Weights of a small mixture-of-experts language model, trained from scratch on English Wikipedia.
Size: 14 layers, 25.8M parameters.
Experts: 16 experts in each of 12 layers, 192 tanh GELU neurons an expert, 2 picks a token, a sigmoid router.
Below are experts of layer 4 (counted from 0) of a mixture-of-experts language model. Rows are named router (the router's row for the expert), up (a neuron's input weights, with its number), down (a neuron's output weights, with its number) and show model dimensions 0-255. Each number is 128 + 32 x the weight over its row's rms, rounded and kept within 0 to 255. Numbers have three digits each.
After each expert's rows: "raises" lists some tokens whose logits its average output raises strongly, later layers aside; "gets" lists some tokens that make up at least twice as much of what it gets as of all text. This comes from a sample of Wikipedia text that the model never trained on. Tokens count by the router's weight.

# expert 4
router:161100144148124148188184152154115073165150143187170119160139120154146118108143097145105152160142134099136115103148154036144116099150192062154166113107083146118118079111128090140175147072107115077105098136147149131134201121115105155137177140150138168141088136106164135112154068115129112137146117170098078181148101131143139151130134146140129161066163111083151192084164142140152209134164149106076087095173100152138144171184084119155131114119161151125157151134172128140087112120116136081140166115117142122133081074119123203182012081142145193146122141176133187099119061127127097158204117126126117086163143107096145156142154148111145098141102151094114151130178165139157191161132115143124142167085110085155098110110120167136095097144091118158156138133082070092138111096071182
up0:157136132178169121091093122130150086163143128121155154133159143101158138116159102128148150128120103140155141148159086077130105129090094117129153165107111074136127139141199175124168134079082153120064136082100072163120158145129144152155082112149203120108088139108107155133075138125104110084109128053174182107191168139066099131082100090141136103141053103122068176113131119152102174097141115143126161129114150151096084126106146083118129155050128094085142137138158165147138130106074083130152074200151091141138111134085137135145151136142162092093078084144194162115165068142146167108130102139154129161091094097146172061145131121128090129132112091131157114126050141140126105120181098103120159106126103068157072134054132116184144034090183143116153099173121138114115176108195086
down0:117109149164128063148150050195123131100090090086058118146177114143178184081090138149104142101113067136123173130098101127143124180081085195134115097086135204119151111162080118169132111075128129117117095116093171106103122077070106181082157088083158118122131181132116098123170048091110119100116135163106084148134117177178166101099141168122123128132132157193100143173143168130117087170140111113116111125117100056086152110164140128115170070101162142151102147084135092090195138086089127085116157188086124112118091142055126133160172120108102154197166101114116186160156153116091088089117115073111166122116183128119104141137111143119122080158094111157123130169159166107103141157112142135141097113147156094157125131132100124139139120133159163120083107111176082130128055129124191
up1:122067057104163123133113122127132149121159103177145128140176142105174091179169171152131150101144141096154153120134147128141074089083130126103094125123181204134087068127191153115142108115133155134135114153072104108096096141109093160136179163141151131039113109106110093101142122117182095161084097181194150105083150168076154106128158129173086139094105118093175141144070177126099102108121204079090109101150154165129110134146132126087125172106082104153082087129153071148136075124104142144153101092117099129111130123146165176164128131162081104135154161097134121141169131075144141139160060141181101125187151136094123200084097069137157103127203081117135125095100074099083127104113166100066130163106149118142182156202146140175104107120146104134185098166119110099098141124082108
down1:112113176145116083101141110164127123119114134092124071139104149165134055154117086089163076119122120126109080172124112122068152157122121147129121112176084116165113087082097112118146168158139118140136088119181108092145127089104155107144069076154142103147118131101106149124141153133112111092163100165162107101112156178116109116150154133031170112095142083141066110080137168073144097158172123130177186127144158057134178145082133106133111117152164125110137162131106091083088117121123171114159129135106095141062087143140107137147182116121135110090150119095118110135064110157154159176140100080157150163091165121121142079145107176115128092069101210138107119201134147111147107111181084065164136135158207103090137123141116109171134171178199194078142121099194153154125157108215099
up2:155143091087125133118118116153165120238129117143097178171082095097137074173111177173176140167115095139109104074151121143134156173125103090133018117093091119179117114099119134128163124156131119144096133127188146157154171117120067166121127170127130162134118095100096134140119145133127112140126134067090150181131130104137115130131189146133091187127168154089163101125141131094134150134121105096096091029149093117106088135077154125122153164149122159148120122129122116155099085124095163097180143216093118106073135096156098157157133132149171131124123159148126142141128106127128136150157109181098067132169124146116113155113142139147159120178124080099085121162149160084146184163210181105215041072134134103133110119119133106181127112174061130122108212116134115151083181127156115
down2:116163070096130120110156138094135173108097174131161110093112120108094106084162115075128158138101134148150077140192126161178130117137105117104121123152170115138143099168098152093185087116109140184127118099092098129124058165182152055119145120149103151171107097108141102191084149136150141105123101186144097126147140088093136132127159114101131092066137117189144076117123220101067154107129166118152175097110173133076126041128228104052099125094090104136177174111130174138112128108122167048132167102169149163106132067076103090171142109074130149168113072133076134155144119162117147147182163108172118166149108154077111101154145127132095110128083157123070122085130163106112155109070106124120108119116136117192084139112149146100076166148112107083124082136119147164094133120122121
raises: " ly", " Ly", " cho"
gets: " and", " a", " or", " &", "/", "–"

# expert 5
router:109113104140124066201153078149164147169194107154091153131108067093161091163155122111096142128147161124137058111101150172161130108172154090149136103087123159096111153171208153166153142092141103141078093133175153137127153112143145125129140118150148176166118134125107137120159043126036099133160088142127127108087129105137127110196156228159110143115129166165122179091139093148103135122131134173113174127123140149207099098141148098127108141110128161112124135213114092130129097095113107120157142168078152135179083117185140139074136104122142113171039096086151120035141115113149102139174106116190180135139096159077164138157118047116148165101160125142125195153156166135116143083082103127133147121101112114154114116133080165118115147111157135100143111163069107105105097130174139
up0:108110184141148104144118086102116095132152153116100127115169103146131154084212175149110068169097140112119103191108106138077098064110080144171160090117168126144145087164125107101112088151172141155090106142150100100152172152033111127127102086127163132126077086082103159095132113165132154131097105078156137121092137167137104157097133125163100106050106108185073178099175128096089113130151103162163154125088116153159106098108149181096170140174119119076101192135111119144086150159130106117125163094102155101146102133074144173124090137186173090107137153126175155139159128138203110094138094152161168082151168090173112119126116121198133121151109141076123104100087162142170074154131145174134142123101164140075116146189133134149119134155173128174177161096162163211159194166121151
down0:151126179155077107103191101068100151183180157144121189210127122086122141170091181141084123138135130159155095163120096096110105094141100161196115172137087131107144126186140146073136096093172138111118102119120096130155122120115130133126117176094106140108104100096132165130114157159180105152173119153121169089112176065124115167163103104152134128109101098079095079109139124111061149133120101168104139131099065134081172152099128121116178148162136140094069095111166136099118171154120154137126140108182098111107112133153089094140112110084123145093148137115175074114196162081130144139195105165122114063127055062138124178085160127107121142114125098057147096082111130075160093121166140163081144091193112168103092181178142110133182107156115087155131148179158115170116109051104108
up1:177119111173111142122148107138079145173126097146129133125079061163089122189177125127121146123087121134107093169146141161127090117138134136112133144166150122080168184147147162214157090161153140139190168119142183176060136118208154121080173101119121096117130095124126107143073140150117086183147169107142140134157104097096106157132137073169133096120169146142086116143139157092102116081118104193074139126123092104173146116153148134126112064129128086100181128135159087132120074078184142142087144126104119167144149117121183147121193096095111130081106170164137123109132108131148131076119156130142157040170143100159156098149168135129132133123076084188097110093123165190130145117179159160080126107219102155093133141134116177065115073066116141083112168093062084127102120098143137
down1:097130141131166106093165093130129124064105174185107109134147176088104137170119179175127102120130121178083091125166149098163135089152109178112113140085100097137129138093117051109150168133085185111142149164102127134125046100116118161115160150108126110107121161128114224149099124115091093115111156125082165161148130124140095143133094143083141137129163087111123091124127123156088147088131128059149120101177108164121102091120134184144106182139185158126122101119095141043154121143148076173107096130076124142124151145178172093197098159076098160158170126132138115122151067127063176104151058099102115145125154137118132115130119124105131131103117146181147150157119090198067093137183154133150129076122173123172127104165101188171130098063133094099100135127194129186202115194123084
up2:163148116164147086137118126166185129123162123102145148108120102123153139145173205161083119102164130098126167092120050133144161096095083094074101126150126070097049055107136115133104120148135122101106136080116129145205161123135158110120113133145148130171136055103167084086103145139070137123109162089121168112119104150154104085099109120085094158159131069167109119059130158148089165162171098116107127128120120157184112144140148154151136182084146171114115108142071152163105108112130076082141128147067124109130095102144143127110138089161185145091083124110165104092104136136164143107132088150178118152103101125103080174136035133090122135159067090107139181087112081146141110171080060174121164140142127091191142150127080148133180135192147090106155138176106155121113098217155165
down2:105116136142106110129100169135110126144058138147060104181120111132104190080114083150112198109147128111141152171120140121119108100131130107151025106144094158091125140130083104084159075072096125120138056157132095150129127110117152121138144130199159110105111095136101153126112140133142104164189102076185131068167167146147161149147104093165118186056115126099138119139113170179120133103111164092176124116123128074105103165107101146128074100133123095106109113112145084132126108092092141144145136177098114125125181126108144116172111182158203097118099132085151122082122104112155101144121114182119060180135090175210091119144099168121133144096150154113069053162193107172122080146132080112102140121138159128138164108180140063102138173093177057158158106079171104108087158140092132
raises: " Pres", " ly", " di"
gets: "a", "i", "e", "'", "o", "s"

# expert 14
router:095098058129098132087090121137135165137118122185098136157129084164127061190155163103145130190150133140131152178113124086136122107123146126138120095091063124135071139137097074049137125118130145148123089128169110136188061067175141163099170221105128169147149108129156136078079086082100116192168155171126063197127152006160125154136164169123075169141157095121138072117145168127144161109124121153136175116157151129189166123091117083113155093151175150135139126136151142108124138082052114117151148164135119081152114128167125190130128122100113082122130178112080134114154162169143142130150181136098151105136165145108133111134141103143152093125095195168152116154132166093179115141134121101076169141152137095175099104105102102087135112100146153087107112137105144143171127070155147
up0:051117113141104095117106138120108056129051156111110186211128129179135166156141164125065116116064116141129138104106178158140088104162144119166099094166123132159124161153112130140126152133124104131121164117145084075138083124158140126137133123144091183161156066141129125122160131102137159080100098109148143171205156147124095196122147166085128094112148134109140121087126135091042112145108129133096149109132153139085112210148132112161092115109176113110075127109123171090150120125074086121133157187130095140139129151146113091129171137126104142059142193146079136082181155150098208129116129137174169088123151111094187136091162140092130140123141163069063142107148163170126098165151120046146130132120128077206067089097143159097113090072149185114130099166111131119177131098156101
down0:157123159106115124141059184167127097084143166176140142098118139123128127143149138021110145143104103074097168078151143099153089193118167179201179118109099166176143183124106127088134170103139064097164140072111107197117165098097133162164137147108054148079068194106105129140128149133114158145090126106117075157090142124123111102141070106131122154132097085097074097142131137114106131132113145112204104105148116151100113104136148092122119049107135161199159130074117156135157106113124110100086071140058095189142102089120127120137102152064065157093158112177075138092097119134139133124087142127084186138176105141114123175097125120112129093082114135125138071151073125125121211119110071118146128088137082100157166132168125119111121133119143096131089136120152113084157135115156161
up1:148148130176159134138146124175128156162093137135121087088109066149119151160125187167118046093164134150127115146091070092114092074129189089151171131064195096118079062072118109061199132150133141092123079124134152150133122134133210213071154056112118152201136110130124157151131156102092083101133123154146102144145145133182124146154129066099131079122108105165023102139080157123109170110120091131116155124091143103178093128144124145105098163093086135110091126131131109168158109136099166147174181137160087115100156194136128165125170111119111115164179141146073143153111121138114114155123162142177168111118117074158118134157077145146140134168068171120134111069095163151119094118110111160163150122120129109119147134130113046150115093137116114112119094105100143187106177104103109
down1:151144135125153146104166154141124155121137170144155125186193126145146179148041120132144087086142127153045123117101120147088106151127127151112095185119084147153097130106140139135143168172132121163186139109101174140128173179085171116133088051132074142101126124178198125133128077087109100131202082103116096095199138108147126096134087151149148141216147116149162141086134121044156125101182120126114126074131109163134074110121127139153146107184136144106171090110157112176116151119144166181097106101116112134212121086119168152093133098088156142150127162087076169131160145142143144108131118066151115139115179091093076126137103133133189152094122132161204134117093110116162136123084102134074124083151145106138089115149128076127141126117126135167142081180176109145159119137163024
up2:115123084143079121166145181176159158115129117146111103132144095100088112077096120144184138175121137143130012130109115118101120203152120108174122157136153166139117088112091140159151122058151143143135131142133143131156078100103137137173135135144132106076125155164103146117146094133129202188098176152091132137167127151090120173137117173181075142134113145109164094160165110096171101139185118165124140095077111133139143109079169131156161110182185138182093063124100101152097145131067150169160113174178111129125110164134147111083135154181140145090104145139099129088107151137162182106175158136174127077123162122089182095119139119143159095161133170127110038114177152075165108077133124124135206118080145105109082154124046081126189163120152171129101123178105120072140078119120117
down2:143119124137092133168095079087096170136145149079156126113108119125126097111119124080080105134090127210122067112159160067150150111099161131127159161125162158089075094091194119152160136068156124059148101084102107157142121154108125078099126114079061176061128144096125151120128182159147147148100153103115202107140061132117121169159174078179127176154133163172109125113138154135059154119131184129192149095144130135126170193122110066169145134109130112116137158087109156122163139165046103139123114194150143127159120179151127110126129113145172117156139125160151129094099101074161129134117113113102083123164252128125155101153165176130064142127109129133123139142122121040103133188180113134100130112114119119151140102161084100112139121103131119113156142072096145058069124130150121
raises: "ve", "ti", "val"
gets: "  ", " 0", "ti", " —", "mi", "ci"

# expert 10
router:083106161105149154180149086163092147147118173190181102158117128079179110154133164112120100086095156106104160188115207106139145162125121123182119190130103159140086174135073135093124129124103116135100098102094134136162131048127087147047172187125219129118161109106092154092163139134148140116100102098134073069146140134141151113129152159127124121094199113102123111079119181155048139113121178088156166119153142104179104133155124165097150145107111155126144104145099160176118139138152136114115090130129119156136151150094140086091076106170121128128069071109198099103165132149163091145180116124148140108141082157100107092118102090115155088148125184161145143119170101105101133130117080169061150151201139127117169089096095133150095112234104139136108154091137146141122075127072161
up0:172097061183138136138122122131052163148153129093168158127096083151166090097175185125151124168103102128119093168137159096160118131153094171112195086184090129163084077161111166122074130111135120111146133097121154136158103146178077178109160113141143179152106102086113113115129143082119121142102179142136105131153087109106130106113161128099136145156154135141149128120128154105080118109082143121183160132133143092173063133138077097144061117183065115223161083122184166156157171092150138106162140175170155091104139131074192132167141123102134147107118168143172142124171125104134123069141114132151115153144212113104110125124116105153125089086143123091113096089189124141147085151126153170099110153145109136117093134073138133095144182206052172094156099044139181166123102149145097
down0:117098132165159154124053085109142157117110103170138189099146076166151138094130166114115157133146063138134182104130137177081125122121160059131101089137135085148159133208175086122127067110121104111123129141118145121139125123121098053124119124158131081113160097137111089087132126111116161078160188147124099148101188143111092136177211144115101144163144153086148155157086169119110125176108085207119124137177128102146117126080110066130115139141096156075104185097116150099150138082119110124132190150127139132137109179154181132136185150133121074145119135122120098137124134133127073047163199107143116124116097122132143129152053131174101091091099113173157120173157131106164166139078153075037141102115151099142154155122129156123092146191205125114068059127103139151127090082096127
up1:154144163171104114128117152145145161104134114110135118166142153098155122145173167150121086164191172103087128123105167131125059099107166177078077187128123064114130156135102189128137095112090101142097118090107201141223117118119148109079122113134130025109182091086073150129103119104158101126090112132110149070081140169141062134109175126145161140160146119124107021140073114155117138147130084151112204156179127121105121119140144106149159186080096137106143082183105122105111203117111106108133110122145168134133129161102131080119108089147113130139127142120170114148155084124131105161166106127147061117197111165086141084141108074144116139135099135031152106110147105102147107110121122123082119101128142112152083135131125165189118145171148089154158199161123082179106132095136086
down1:109125117176150122081140158073081098066067139122091105088170138098156114170180098157096102145117137139168125119109151144162115117160167158083102125148146150155116180124163116157130080144114147095167139088122155118145108069088080087185129093104164155132163137096171149129163133166162167091041176114110143170104151161233156190127165149093155144134095145135099089141105146093132148078137129139098107140117102177168104101122080125071106117088139049081128047113065102131210152157081138162059124145134139092115130176155164184077101107146140124106139112094096140143077120124096163064106110095118085122134081111130114082166146139156191165106127139113128131135062128133132148139156191126085168179143177127119140136121091144100130153092155130085147117113086111130134138155155069
up2:197139138108140164153136153153117122185074108109129162159087147127135102062153141158140133181127180129125121174129108165092165160091147156143055176163136141083090111106111112151142046132062122115072112103073195152144108160140153113122081141160145121099093058134152112069140203143075126088081132113115058169129204136182145125114068164148111133131131130151162082151145160106115136145124117076176119114109145126198155069126127147121112076112091111104124089104132105162101137119080131140159119123121127106123159169168124147070155134171132154081099139165185120089124127086210107139196106118128126074150130141094102123136098162137132183119111069138134134144116102110178151094145120045097105174161119153179154161145155144118139143149168089177152102078099126184157140093177122
down2:157152131190161129083148085126110088110173127142135112101134119135136170134132155137126132132122118195155144140161049124144140155133133113115121149085149101122206078138160143163117082043088073112115187133153114122108153117135133155145157132143163147128175107109091155100130123156054128093150096141118127127136098115159141130187186191181166122157154124098126072164144110089127155154059096074134128054109153130156154158121141107154086114111103168161113149167144109150121089127083138142147185208099117167100098139082159047131109106133131164162138121121136133091107193090120080149043149139093136136100064151126108155173104072053177178111156152123116149147136083106156131133203171109095132167052128160198143115178142141108127103080134164140144086145071122116134152076144132
raises: "ract", "une", "ural", "ino"
gets: ")", "r", "S", "M", "%", "ne"

# expert 3
router:113113101138065094162130025130146093117103130111115132128104136114208135147119128090113127145126138150128127102142138108177133131137118091148143111074115171123080124155129051133148134155091118174100119128175125124101112135156157139136161134081128178133133184064131150134184122086096095131119073117092061154160055103143141152114129147203085037110101105107111167147141151118131175102107144150120103118197129116149119085168162107061187136082161135109089163126154147086126165180072150106134130159176141089173140112174057128124162091089145146132106138105153095171141093122165153105153157156133120146158085125130118098180162147151168171134088123079049128146145206157160159117103113150127134121111138149093135092128114093098094143198105151059107098094075084115093171176077074
up0:127141133139210105115156089149194069192112181117118130127170100083124110112163119110184115107078127154140122147167142129135185122144092163165171073118055125127131164186121106117143115145110134131155108148181165116173107119099074070120100105099085159145154158131163123088113141130100153126101129132088114199127140074097082152126172091118171085148150145138131126135124097151116143111082154151136132121119094180167127193106158118120098067148153150197137123164150113147116105072079084172128175132101120152115175174105211140082148107141170148154139123170087129139148127120151087098100156057094085108129119181132150139104136162121177135163067090137097253119158161116145123140062122148130151180085143185113078152142164109109113118139104165138081169169133116072144121103088150
down0:146137133161104104115127114116113149135179092104122154167188177147145144118112135142086048133190139145134119150172142119150167168150086139129096051108148099137115172075153111149106173149170176167156150081140149071092142099105166123147158105113092134156108141094154135099124147150161154104129095180158064106128077121091136142091117098143164108104070141124133078146133145055136109123085158140111145130139123127117126104156143146078116142112131121086168177126154096104167118102122220110135177148199204126139119070133078097182141063085130174150133115104166107136105095130114169055128159165071101157075099090128124090131136159114145142140135110151140078191076112152132142151131191111129132153156064135090170107127139135137059078168162081138123125142125118136011134177181161
up1:130109123142079171139098178121148174189081064108123153200095129073167088171158093078158171151180075147093146108120096143160068161171095191113130158172167070121126153144147139129168073151139093115164161154134111103125102065135152080091087109152138084135129156065081123108089137154148152139157161128175138109144105175155168147116099117117112076069176175155108106221116117149109127140152118144116109139129146074124147117184153043122155048169099148131160142156167131162129148148112165154126101108097053180163105159111104144096157137135153146121104053091067092128119121116145119103090124119105131128157098102144149103108120105090096103171181139153140156060118098120102108151117102154147193143151119154139104068154119107115150175125049130133149145119106118105114091150083138
down1:133093082154159152138104091093101100131169146139108177134147169152195148086072156101141188126120149107138176161174124122116100130117186131158108093088089134070086115144098119149088127049166211086160135090101100120139104146070130184143114045147158146134106173109146115143070123139113105068119099172078126114143129098192135121118094107163142110112117148135064102111135093082061139119109204084109154169109131172151091163064129169163117167145131146095152171090152167102097119117122177118123180221125147150142076133095092131087157164069120115149131164143138135094112128132146176155156055142127113159168131120144139135086158146079139166142052127159118159126113164105214151114159127129112112154142106163132095122128135128118114114131102126120145176207129136131082136074072127
up2:093158150124141150100112112132167094079167092113079114123106114063148179178111057143146093097146131143203124155132094138095093132195149142151099111106157120138109123141140083099162135106149134166100128140117112150094125065162104255088175092194130122120106112169139196125063139181134064166103118085101138158139112202227092166062171149118113122113123117152138140150107170132076124079101096107093131147150154122081198117144113098100145145135082163121154088149130095151112082151114109100132078132190122131105140125065061163072111141138062132107128144150160117104162123110127155155141134142087157122137108079105115054116140133167114162074106111095113161148122135140112156190164134114154174152093127104164105084160119093136124104153066128155122101134148105153138154129120088
down2:097092059081118090073150115168080095112119123082093085153167118137099119138148137059080091082164136108110130105089063112137096085050167121037172192142131109157115120112196138115096115101021086154037144102128157138099126208138119140102146145119130132156144109125092155152129154133120151114115135088083154153113130142114151165130099193116166123128124151125080156115133162123111180226106113073097146130130165141130119098100174176109089134159148150129103170184101146123121128083186120145091175097132105164172095077143134142153129116148126094123136121111097091164127174096099073146106101085159172124131185133095089135125091160190151134086105142105119097127144196141084107145139155118147082081134184130177092105094087118172113134126113143125088124106093111160128136130133155
raises: " Released", "\n\n", " Mean"
gets: ".", " was", " is", " were", " he", " are"

# expert 9
router:157106157145166115201102085110130093109183169140133093121191108140149111157150123152060076139094173050109108162136092117175152104201116125151169116121125102129158086124143117139167133182094233174147120124108120064140132139126171115138151149069155183155133137128104129114131123089105127095150157103040098154106095067117110132122145179083128159120145108092198124050142147134135141103161070136133166125131165181165154120144081102127166149106111143120112155149179145140050169136052104101132200096099156100149103159127053117092116106091127146099112130089176169144122071165114089075166146164117140128133157102106122126103095098111161165133131108132113084110128162135138132130143129165125152133191152165083114124116120127176065115164191120106069125085131130096110158131190139
up0:137096147136142166146121132136144130180125142177128142206134085137123112059120138120149136087078133129091071116137108165166157146179103145135147120153133082164138104124091122182133171129151194200192099070147161100105078142068124089112119128126197117157134091116130162169148103119106136113132127184092101156120097123125089146098168127146112124120118133186121176176101053160153162135112144109166142118113161152123159080169092131140119131075124025146154087074151181148117090107166099073109098177115128110149178160120173135175169173156143134113064102142152131092174124129168145138163160105183128116124220114136081145150095154123113150160088080104124094104101152133145104149109154217119122146147163151150142151107120188103104102109089094117111057121107129101117125169192052
down0:120138146117108179153081069148067157111066139126132162102101085101138129106151127033183102107124105186097127135157152075110134117080114069120141071119132144146123144099099114147139173130128122150160134113077131139147086102100217188055163144102112028092147108115167151119105071083154165111137135099092106146097113086063130062099181099160159137139144168119132162099115090130120125125098095129125141116100149134122159168145114157170129134089173144108100144080126165149106122071098096110152165099150131181125135142113125118113077087130078132140145137138128124164142115130154150141116129073093090090151119176155126167188097181054119115204129164096118141123165113090124124128116181191177183127217142120113101185148096118096145131142191098103139110087174119109098123172161089
up1:104122152152129129072111171110168172118123098086121066163138132126166116083147179167098113113192143149112108108144131172173146100148100197118100142128097098066116108088111170154097132112124138109131128134124197162094156111191128078174114109093121156160137091087146134177149179103099097113114118132142126140219131158138120095129158087190142139072133082113089104143188100183174093127141085129127142151072162116161182144128098072162148122082109108154181108162119103110122144119124161154111128086125171141141120172083154120100092090141073116100148103100177109156114121093078054062108115137178114077151112100128165109143150159134139092174118108190159142142142181153108017092079152123155094099099136105118120060146134177127127167158083134182168162103158109176185133108120119
down1:110085154074098121084136135121191124103153151132066106151145158075111076180120130132134105150126130124140139108167125115168205124124200136125096118161191176165123173152116134074119187090102127147109149137087134121196103133081154125152161151086088173106091123134127155127099137081088134120126129173183135143156117140152142075131163102146104125097108131076100119096159084135173138108163104136186137106127130162210156144088099050141166104098136109113124086142043133182110146099144132177203094136096152122133148162160089105145159097139144127128150166129164135140069108170121081139129097109140187144146158102139149155166044148089115170114119153142105128211138150051109101102117060124138102099151126140123085104189144071084122148119066158146193110097101130158188122147110093
up2:116119171083122177166086083208125195155068133118149086141086114124094110072190157115131098102057106178101152117101107101150135136132141121104123167179117117145122151090140057145142131140096117116128147154114135179149114091135092126118154160119134106154174135130041104161096107128134090112124109135138064100086151133136087131158160120132130162121116186113122154043126241153108125181155149074174130090157068112070092122108106160122118200050124109159122147129124102119052085135186116139065141132117138105165127120143111174109159110172140127184132148123167120147112161135137129150165151118134126092119133150139111081117177077102212138040089134147118205102129125149130155152100126089173113150137190130120105143144120100173132189160166093091132104177108117137127130133126127
down2:116139079081168115169072129141164097139092111099111107123138137111163107125178146087129083096113149123148116079153166117134050138141155119173115147090176128167111104117131110020074113178115089146110190119128099136076085147075066108128120175158063131172179117155163142110125135082135121098129131120228117132169130129096145083196081101109064131109154155126081151142147125180150113225099129101117140090155064067101108096123109087099126140116158120085082157139086108128134123087121165150090080117151142106063045131157121146126097103127140126155159094169080124173161126134148116169092121111156146148139089104129077074118106124155135099056114179135115075158119146089087126108126154176151102169098125147170130156157114143158079166172128156124143131150121068121110139148107142
raises: "=", "\"", "|", "Comm", "For", "The"
gets: "\n", "=", "\n\n", ":", ")", "-"

# expert 1
router:078106142132087123138107098170129155137136145086141126154201078103109066131136142107105116152098128178131150101108172163166068127064101109130169106190127144182166116168156174125151144125103168162104111110127126180144133112148111151104102184143166131151138134140117109088099098096119074150131107102088174140147159113114128153082144124161094175096178056097176118141104143117145132113144149156124097149178124119200160154188136101134134242117105184085142123105178126105050115157118158143125163160119134141159098116127078171111032091109112162122109072102116107179118128097142080153116157124162210169133089070103169162134081062107132133155115129104102109142177101098154105120147153115131134128105174079110170092114097141111104102128136170101192129084132098152224128167106107
up0:193108124155206145097090098130138166126157156152124183178127083185074161158046165010104152169109118165144082141136171112132096134124124140120140169200182140065091102148123113130129177115127067137120108104159118108106083086144113112110140192121117198121122100151163135083129148135100167174133157092102159124113152115089097103126164066167074108112161104127102117126136125139108145120151109124145200114094127095137143135063110154141142157114138120152088131132085162165104077145113111095091129087095090145158061103098115079138166101178130140218144113125125165149164111144088090149106067120170139117104158102085170166080070084090163122122089112086087155175091106082197151089106118125149093108078119137125116135125103090163149150119161163170117099116118130094108136145134139
down0:096093105140124064128126166139146159122088118151151132159137120189094136135162159079115117091134125145123169119132104133125167159075127139138130150137117151144118126108188156197102092119145153147129103137073116145119119190067247180161110114142077139136090152138092139206084082152122143100125111108115135140108119079162142172118114150148064155146143177117145131107159157122130119132165160131063141156127117172125122064127120147074147140093164094158132151157133076061131097110169150096098079163156128106138194181135146158138201032103135119120117123109064161150125111137123162124158121111134117088116102118145125069097194171142148091143171087163139206109099051189107130139107147133153129191110147140098139130173115158118122130123128019098137115115203079105106145102128099
up1:170096146125108088124137107129184120149103024131083123171102116102191143143123193120147171186099124098147138112157188128115105044122129141158101164147072159122136122147139136089141171067086123181154129115106127132148091142102132098134128131133190109153121138161158137161128095146063055064139090151195132136137084164038125128162105119092102099131137125134092100129122136079175156142108172113116174156121142109117131118086154135150163058156162143122075155096151084119163069167080112148116144127151096121099123116113102150149111118118149091107167153093133109192161132049105162124138104119127084206168162117080134154120150125102144156222157157148141153124175160097113121113153123147084097138104193124155094137146111146106070175179223122140149125164102157167159091133124119
down1:132120127119066136130115086099134095092080178171068115101120171103056066097120163135177165098180165076111112143124134157144128116103121115208141137117112073088098132148083120142118086104131162127166115070128094185118146176062118141139051137151127126141167151178067093127140119095173110139102126202130094085123119106136080157184160064110110121145070159114110111132133174101086150082115122185135153126146105135155141145125138075111147138107107079136119174123101109115136126105129170176150125173115162102151155079127107122146079127165109161116075134125165082052147081114134132166124138118025149092087129093149095099153105147105069172143081132222117163135067142111131166102116155144113077112151094123151081112183106093108144161081121140066170136160104114102144121115127155
up2:166144128174126149133134082144125131122092107138099147113134163095145107120149122104128170105153145096153127115155146125118098138114073162127090117156050125122101108247109104091141085097149144151168141117221135138130120121117130072166097137139147073114178106095117127111242077140099084076123138112098170149110129071129109169167098109161161100148073173091130113121108123139117135101118141163150132129165196101096185117157036139090128173144178118114125137071079109145142148150082138152133130203120133194141116136150143164110140108132125175166093083175130124100049134143122160139144135123133110060125083164094089161088069109120145147117144115083170104198104167142145150084098105106146159125195167116121081155140159139108082101108163182145144113122145183133174084171109164
down2:125113085146123107088119125155057125135156152118080127036128120174153141137143164135101142129075144117078185156142130097100097103090108102113095165159087121072094160129144111154108096100145124191184116164102106176137119162103130110148166165144099182112139101149130138181120194135122113154147124109147091123146060158066046153139138127092139158080118122124160185102132096147119105146125123062123152032105086114124120104109135090162133131157142082168115132132122101097150115183084084098017100116110100134132093133096090102128102138162129136139103127099148140104179090106153136153092066178105084191157129090132066167153114082124141163080159155152185140135163092101137093079101117144174127130163149139157130128185161104099186135084166102106091183145100151184106101128154192
raises: " Succeeded", "\n", " Preceded", " Mean", " Ref"
gets: " |", "-", "|", ";", "–", "  "